Below are experts of layer 2 (counted from 0) of a mixture-of-experts language model. Rows are named router (the router's row for the expert), down (a neuron's output weights, with its number) and show model dimensions 0-95. Each number is 128 + 32 x the weight over its row's rms, rounded and kept within 0 to 255. Numbers have three digits each.
After each expert's rows: "raises" lists some tokens whose logits its average output raises strongly, later layers aside. This comes from a sample of Wikipedia text that the model never trained on.

# expert 114
router:148153129123111108125115134142143148122138144150115100115146148057197162169163136075116124140161116132147122168178136130171087155147160092141134121096128071146090134083157086118108126105114148143170216136113089146199169148097071124101181088198107115120087061199177148113150120115094125112
down0:089126135131151164093181094129102169093120074120116132172150095116088150142179094206112094175107135106095147196101125092163102124162138155135087126180085129072124129113149185110089114134127115116120184122145075144161137104091151161184135104182122071098127170089176172092084129129154107155
down1:117112135159129089139153112141119057195181105125190130151079085141150161161149131109120102136200117112144065095169075117162073138170166144044106106133146136168132118120143080118119136166110114124072090155126200101161146164131151103157120117132085140156159097102114129165068142143170100152
raises: "=== ", "== ", "==== ", "==", "===", "===="

# expert 122
router:170167179089146095125187150145169097080085142164111114137126128125139145150123161118159090140136106146123071131161164141190124181128152151180105206080175112187157160125152108115069138134128088146117154140105161128183167151072157145099139094143072124153140121158168165140189093123158074110
down0:140071067120109142124130153118132101161155092147171099188097064173108124104037069173109105086157135097096080116075105146197084106168156169134134136095032135115126138095104148105147095129110138157099128155104149146147105143102130150122142109119093145129172133172167117093150117152085142098
down1:099111131095070147140112093106097141102180179040141140137121133188148080140140210139145154097110103140156163071146123125140174152150145141164089138174142138116138116069136119092113152116112210124155106134085198086120161111094123140172101128101116102071169122139151163143174120094186126119
raises: "a ", "an ", "the "

# expert 79
router:131138142068110123137144094076196152124156136088133088137125129103142185211152151132131138165077123173129129144131129151189146165102154148151081184109151139126098166085134114147104134050104092125102175147141082194150132216146099118122149128142122124128118172156138168134121079086137147197
down0:152067087172138104147098126100096102118136150119170131068127092163164145101111122168125131136094092158143114187148180083127156109115053160138074124175161141139126152131144173115163144161134139124182211116158154092149140091153166161142159104078106128181125095136079106120086189187143099154
down1:067120104101113119061113166089080128112127121148083105155108123182135146120077087074113112155135119072167099166139147179124138089204095138076130142151113115103189103156172139155146142147110189115112127120106161157145111158149157126136187105149088126052129125139160119079074147185076132141
raises: "ot", "est ", "ot ", "enn"

# expert 80
router:144174152113114110155158102094202076121141156194130132110150115073133137136159134128179153148192143121158067134156166121113138161116165084164093136116115138109109131092137109096079171119174084096108206114122144185193192174134058130106141130160142108106171119170114130130141112114117106184
down0:108091126172135127141089119085125106111132176117138088142070103094151140112071080097087182071133085185130132126110205109113208150137219149163113118125150056152131139113152132150194153151129178090123151129098100165150098082113148071111103116137160099166090126121131145152149141120142121116
down1:092137144102106049164133099171143089063104119152096147088137150123156153113098132207203174131079117173153155075093134118092089109133139124106188189159129107126177129113100098150170176112149154113106174140142150164156057104113154108119154140115108087177116132159148128090117114082148108106
raises: "ed", "er", "ul", "et", "il", "; "

# expert 120
router:152154113125111176148181126096129106132154138161098033131181145097155119133151217085118157095150105192125090129184148097137143177082170134242135150115142130139089144122151092107093134082136088153170112150093127105176147173128098100149179111137119132121100127135155154141165119101121107123
down0:184190086146131184110113142037083154122120134168104153129126106066136136096121098127151113143129059064163125125136182172141079133132150102121163111111190177109145143166173129120177118155071086124136106153158129128118125148139110129131121111117136082184156131194115103076108141096177157170
down1:114120128125120106107084068160113137102107137145169179109112096124156088145124155071152098112122140087103146145136135118111151117092122147099127149183141207202145156068117075087131147101126200085108103122070161119154163117140061089130073152115109102137112194116136144080124139142088079195
raises: ", ", "–", "-", "/", ": ", ":"

# expert 22
router:103161172140127145165147121110147073048136125141103087168215148106130179159159148095109172129194092197130061131125131097122095129161140125181112122045110093113107150066155105141114122097093111122148164149139131198136186130115142121114143109123096123130123145181152112105141088082130161118
down3:068111139065115099175110087119100175146121147160101147129099136102053112121116077140130124129174222179155183113159076118185125117144091106117167082155093134145109127139132115090158151043126136113144143156118102157144102139106118085101179121167113068144124103175107130134127180139145123073
down4:116163104131154193102069122144120154088110187135099093150135093108097163097140136142133130139136136199149097139150159138070136149160103086115194142150074132133092142154124065160151130056112173066160077083160118159090081077160199133141175153139153136131118091117097155116139158126164134098
raises: "these ", "each ", "the ", "first ", "them ", "this "

# expert 78
router:137144140088126157137086168107129075083066132123180106097151181116158172142121148103141114147133096149131060158148135158113119149102132047149073105065110137132122241101189104073145171136134105117063153167129109145179171170098107129144154120107129117130151111158132151159148130132132084135
down0:126141138155128133120120125174158139178166138164147145112122122119150140158061177144183094140127134120119105133144066136166170139085153093128082142132144065147165119165070060139092123115139130078130141153145047120161101079089135161180115149050126153211108182072134146141143093117115108120
down1:106108150118110134140130110120125074087136065114114178107112158100115163095123129167152135169100179050136080071183087166074168116171137134104146117168128106128136142137027116137156147103097070130133128106158093146150135130137138125156102124071181097074155136122188146086124179168172129131
raises: "|", "| ", "had "

# expert 8
router:194188185068084109162117113087125140094133194195135101161101102094178136128185165048114173122130115145133097100116131105117140160095166117131091106090151109130129155151186116158132148057119123124161157151136113200138146188134154107094127081130132079104133124126142104169165113153121097135
down3:126132176132135074103118130135156156134129135126097155182121091132174114069114106155140118123129075193169086171097092184109152081135191146128148129103068153064180123109082117140102139108154085107093108136157139155148149099139182131129132085130127167159205108073117157132107123176167190175
down4:164125095170188143123115123134085136107138105109170142134074152102103132161210079076190135115150121119148035174159129151141084097137159101173141132117105127132133129158123147132091078124115159124170071121135192180116125169122109108108093159151146148063101102153111120083110092194168117099
raises: "\n\n", "\n", "' ", ", ", ". ", "'"

# expert 18
router:096110176098040134136155142110156139129078126129151119147150133127187178205186163125189127177153101120148112165175201093115104175104178115148111143063115152098123142092126104086074184111089068103109145132117137137129130162109112143105146114140116118152147131155136121174167102062101109138
down6:156142124113118112164123057181119137129125196145085133121133097097117016126090162147166148158089111093117139081136113131144145127118109151140160085172187151178137121104076127143057092175214132151170113104084136131145119133131133132077174144146149175153114141109168136102107134136170086148
down7:126143144143142153078138159153189102125133126095176102085159092115141116153158076139137160108092128156070130130102151165167080087119203111116107154063138108142093151135158213063145147139206115122134123093137092147128070116083116090153085096142177102121103119147179125085123102182150116128
raises: "ther", "di", "ik"

# expert 76
router:145097150072070162152145136094131153129067187095125118132161089139170140169189124120128119118184090168111107177163159130124095164150197121151122164115135076096127142128151092097108186122151091123099164186103159138115119142033125121067147102156154094107103118127132096146165077104150080138
down1:145082173143086128183073112148092117178143144145089136108166142189182161089143153177112099139136124151180167149101137162126117141123097121093146107128089056155164171137068115113103101184178131147175098150174158132077160156154097122148114124145165159124085078161119140177105137110063097112
down2:109112165121143132175108092154142181128157122155153101143120108131086120109136131135103144124093132105086127107157111078136085116090219142108193133118147176092159141146171168126040129063139173116170082090146150086144096127161179166194115161143123077169158162137092117172157138137121147074
raises: "ath", "ed", "ay", "ung"

# expert 158
router:148129153121137123124140105144124067136101218131104111129199113068129163135129145051128135136158125147112104130125189152161100143127150073235096160141130093116095144126134120112089134115100114147137124216120097144166175141097085154101108070193095099148115122160152163136120132114075143143
down0:136136141097201122145143130170114088168084108109155090171122167170057095142058072107112167144200141160123118109144100092118092158130202157101139154169147170144106113084111059142092146100151115171116099082151072153115073118152107181090125133142125127126093144122118115172149151129108154157
down1:112099141151118120066154139184119147072140164134132179129168141131134130106129152058154128084132147107107159128114148188170116190126079134145149132181129109120206105215098138095129139110088184170108124175137149102114142147106138126076086119169158055187131162128149171098131104120091151149
raises: "== ", "=== ", "In ", "However", "His ", "He "

# expert 14
router:119141131097113163160165128145169078070136234093124102157184139145114181152145181071148165154144134113145056144139161092125102192134177127186124144099118103094135114072149106117138174119176103128124123148137129142123114112075132098125151084145078112109157093191178169100151128134156140129
down2:135125117116142186140121114131120144096092070091079159179088122168153132089138117110119137092154119163096108082115195118137183120134106106168170170095156117118135139060115110124183114111093142114091144124178201153030126204123156107105120139102140126121131099154051151112112110134132154069
down3:127197175114090151109134103187106105113161176135110182130088117124101082141145147109082116139100139141131133080143131094162163080111110108136101115144132104124117121124119186098164071109133155091140203128085156123099134165193126108163155158097179096116183150067126059205122096167167137128
raises: "the ", "a ", "an ", "this ", "both ", "their "

# expert 42
router:127131128135109122111163166153141163129134110144063122123148110097145148206175208116111100141108123126177054173142139126130165134112107032127119135121108108116124146116111126102145187126130086133105155143105156175127144131032132113066180086186127074126119165156121149155166105073115117165
down1:195049070109110165164123083103159130148161150107133161106080123195148140124100122146124109171146131142112141169144169085151168118147145147108101109117124136130126078123158148127176144090061126164097094086131163200143203087137120125206111147151154151118082108082126121179124127168087122123
down2:136085153105114177101125088143159132121106098188137113154124117129074096102125099127115060094112165137148156149141111148141153110117131151122076160145150171139109157145170153184146087217096157120160079138102134088123127109144174054127184136124153169070120064082086112157165139120077070151
raises: "ig", "if", "-", "j", "ish", "ib"

# expert 81
router:163118162128133131132129101129126083138137212105113121145194120083147199143110153071123127129162135172114099139129209130162098172128161082208109148148114087135091150134132157110103134091107126158146117209114087154168163154104110143084104090200090075149101107144162171121115124104102131142
down0:126160173090133123120148099161090110169072143135149125115166080149120036160120151129171111177177158150120171127122173145100101145147113124114124095164097102148104113162071141116150163136133120155178127112061164054136116132131135134089046059159075148164099134145160101113098084126147174103
down1:099130127099096120159092099181134135099102130152138127198071134086177093124132167145119112124141128119112162184110152117126162132087107142139081160065187150123130138144137118158159135155056130121087086121139158187161126146101157087120118162135102078150177162144170189070074109194112185163
raises: "However", "== ", "They ", "The ", "In ", "During "

# expert 84
router:134187128155099092106164105118100102105121187165124137120215162113128176168135144145168168128174123175102114140177187100118135142114098134147113112088120055181161162122175119083106192087167127132155162168121088199151137125069129109119163109098090091133142106143109180123146108103105154153
down0:086135034141108151121081112093152110131191138051139119142085075155129142124161131163162138104103123109114091134127113183153128077176126076102140117135120169168037129124087151121160127094107138162083102139137140114103055107125140144064110135175113076106156116118140133099156133074175161122
down1:124129121113147167156154095117170121106113123168164112138138118144111155130057133100132110148180139094164122112195158151108131160102061126120091126098134108183115136101135220175143106113157166127087113169113147137084122113149181100210190163153089087150106096149125103200059111159125131119
raises: "ip", "ast", "og", "ig"

# expert 31
router:163137087130135143143135151112159121113149156171103102140169142100176128148150170049111171129136153156135087145186198078118169167107128118185106119140167110139086143138179068124121149069094092166161129164094151128141136226082086099149157099149124135122165150102125138130136089086095072149
down3:162159112099115117156184141118122151147093124086158154143148121194148124080116127121125125127148159127177182147158148132065160091106167148146099146124238115089132147173165144136121144105104093105191112132078172136083116097080117126100064107091168103139081147124086147113081168150090186114
down4:148089135098171156155110122165150040068135167104151108101097074182098133127077109123138159191126184165147112164118148091141175141106137146095142134135122085185087202084103133141122124149149148090085131112152093135106139101087194189142139166091149073139127127115126108144182147097160123106
raises: "ius ", "ania ", "von ", "ious ", "way ", "idae"

# expert 45
router:147175139057097099165164172102137099058152176147156110138137149129149194175216154072184128109104097123107108152153139126101103177105164138173107121137169105131135179117212148143129152111147118138112157158150116158134140113136064097164121078169123113077150129170174138115157116125091116128
down3:130055184120155126122142119126113080154061154107176162108173180132168160086108119128139165100134127144148101116056113159066112115131194109111132092133082176150142094194128152126136151151065114098112143149134072132093123144131171122170099130088112187149159164151151095082134114124078183141
down4:077148155100143099144122104149110182206072162104167155142073124104164095155118121154109129078179172114083132208118153141140117132089151109116141144154072117152084127153138133137200174151109149065188108120158127102129141154171136145137090153110094131099134110097207122115119158097067115112
raises: "\n", "\n\n", "Other "

# expert 147
router:194219118116136130122204117095187153109120167163117094111145133082135120150176163079145138124098138175162114127141127092155183115064131131148068158119092095155135140115176128084109164065175062113140124176135121119123139152145113129151158061161139080141089155136127123082135102111086130130
down0:114105117131069124137160127157085109026123154157131159114134161106190149163115120159072137094102099160065182078124126116105076134132110122106155117148158126077161077104165077121145093099129072112141149092069148103176084079162120123149090119114154122067111129120110122130135198093159105124
down1:131075203083118103127118086111198103166114128142157100075109134132097142130082105123134159102152116088113097121135147101171167104136112196094071128130156116144114158181130117076136089151150151157114185139084175137117122151138104125115112099142247137133135098152153164106095134126181183090
raises: "ed", "ay ", "ly ", "-"

# expert 11
router:119119134123126147130172147134154130089158158144151132149146172080125138178138149089157129151145127163093072198176189128111096101125198100210081163111177112156123113075142097121092161090112094111137171103106156154147148148069118134060145158124114102125057109170122138091195150136124107163
down6:112152146086123127121144089121164178080114164117119123063110145177116176139111095160168078146141172186111103071136130141095096181186165180128098098102136115154116089119168151159063167163107105165174186166111153111168152088112151149118164103142181167107103079131082109127102120148137172150
down7:079128109082161157128131112146106133163195142123075113074085096085130101108161141064121136108117113157143106151193071139141111106181122103177103136123151126086128188168058143106086108160149038085120145113138173111119141103121203095168149114143087150160110141153118124183120151116164131130
raises: "the ", "both ", "what "

# expert 105
router:151164093124097128118119153141128148139150151143141093102152153062183142175182131053121133133163117121153117164216140101174116188141173079141139117082137068174127119074171097119107122117108149156162208145121086145172145148086097127093180087167090106131103110155177145118162129123106142110
down0:085065077154112162146173168115129088072125197157122159162117185145066121171157110115121088184135136099142178151162128155201153121161131091129187133138136166167162126144102131156134109144089132151168149129120136154117155123080143175162167126175064134141134124167149068147118100098070127125
down1:119086167204136154117139157160085110154079063111171063088139073188125135081140147146161102099161139070153137089134117149177125144152184160110106157123153147160160117061150084132155129154087102143134057125123077127083077142086118138128110097104122149130183119138100133123155137122183153105
raises: "=== ", "==== ", "== ", "===", "==", "In "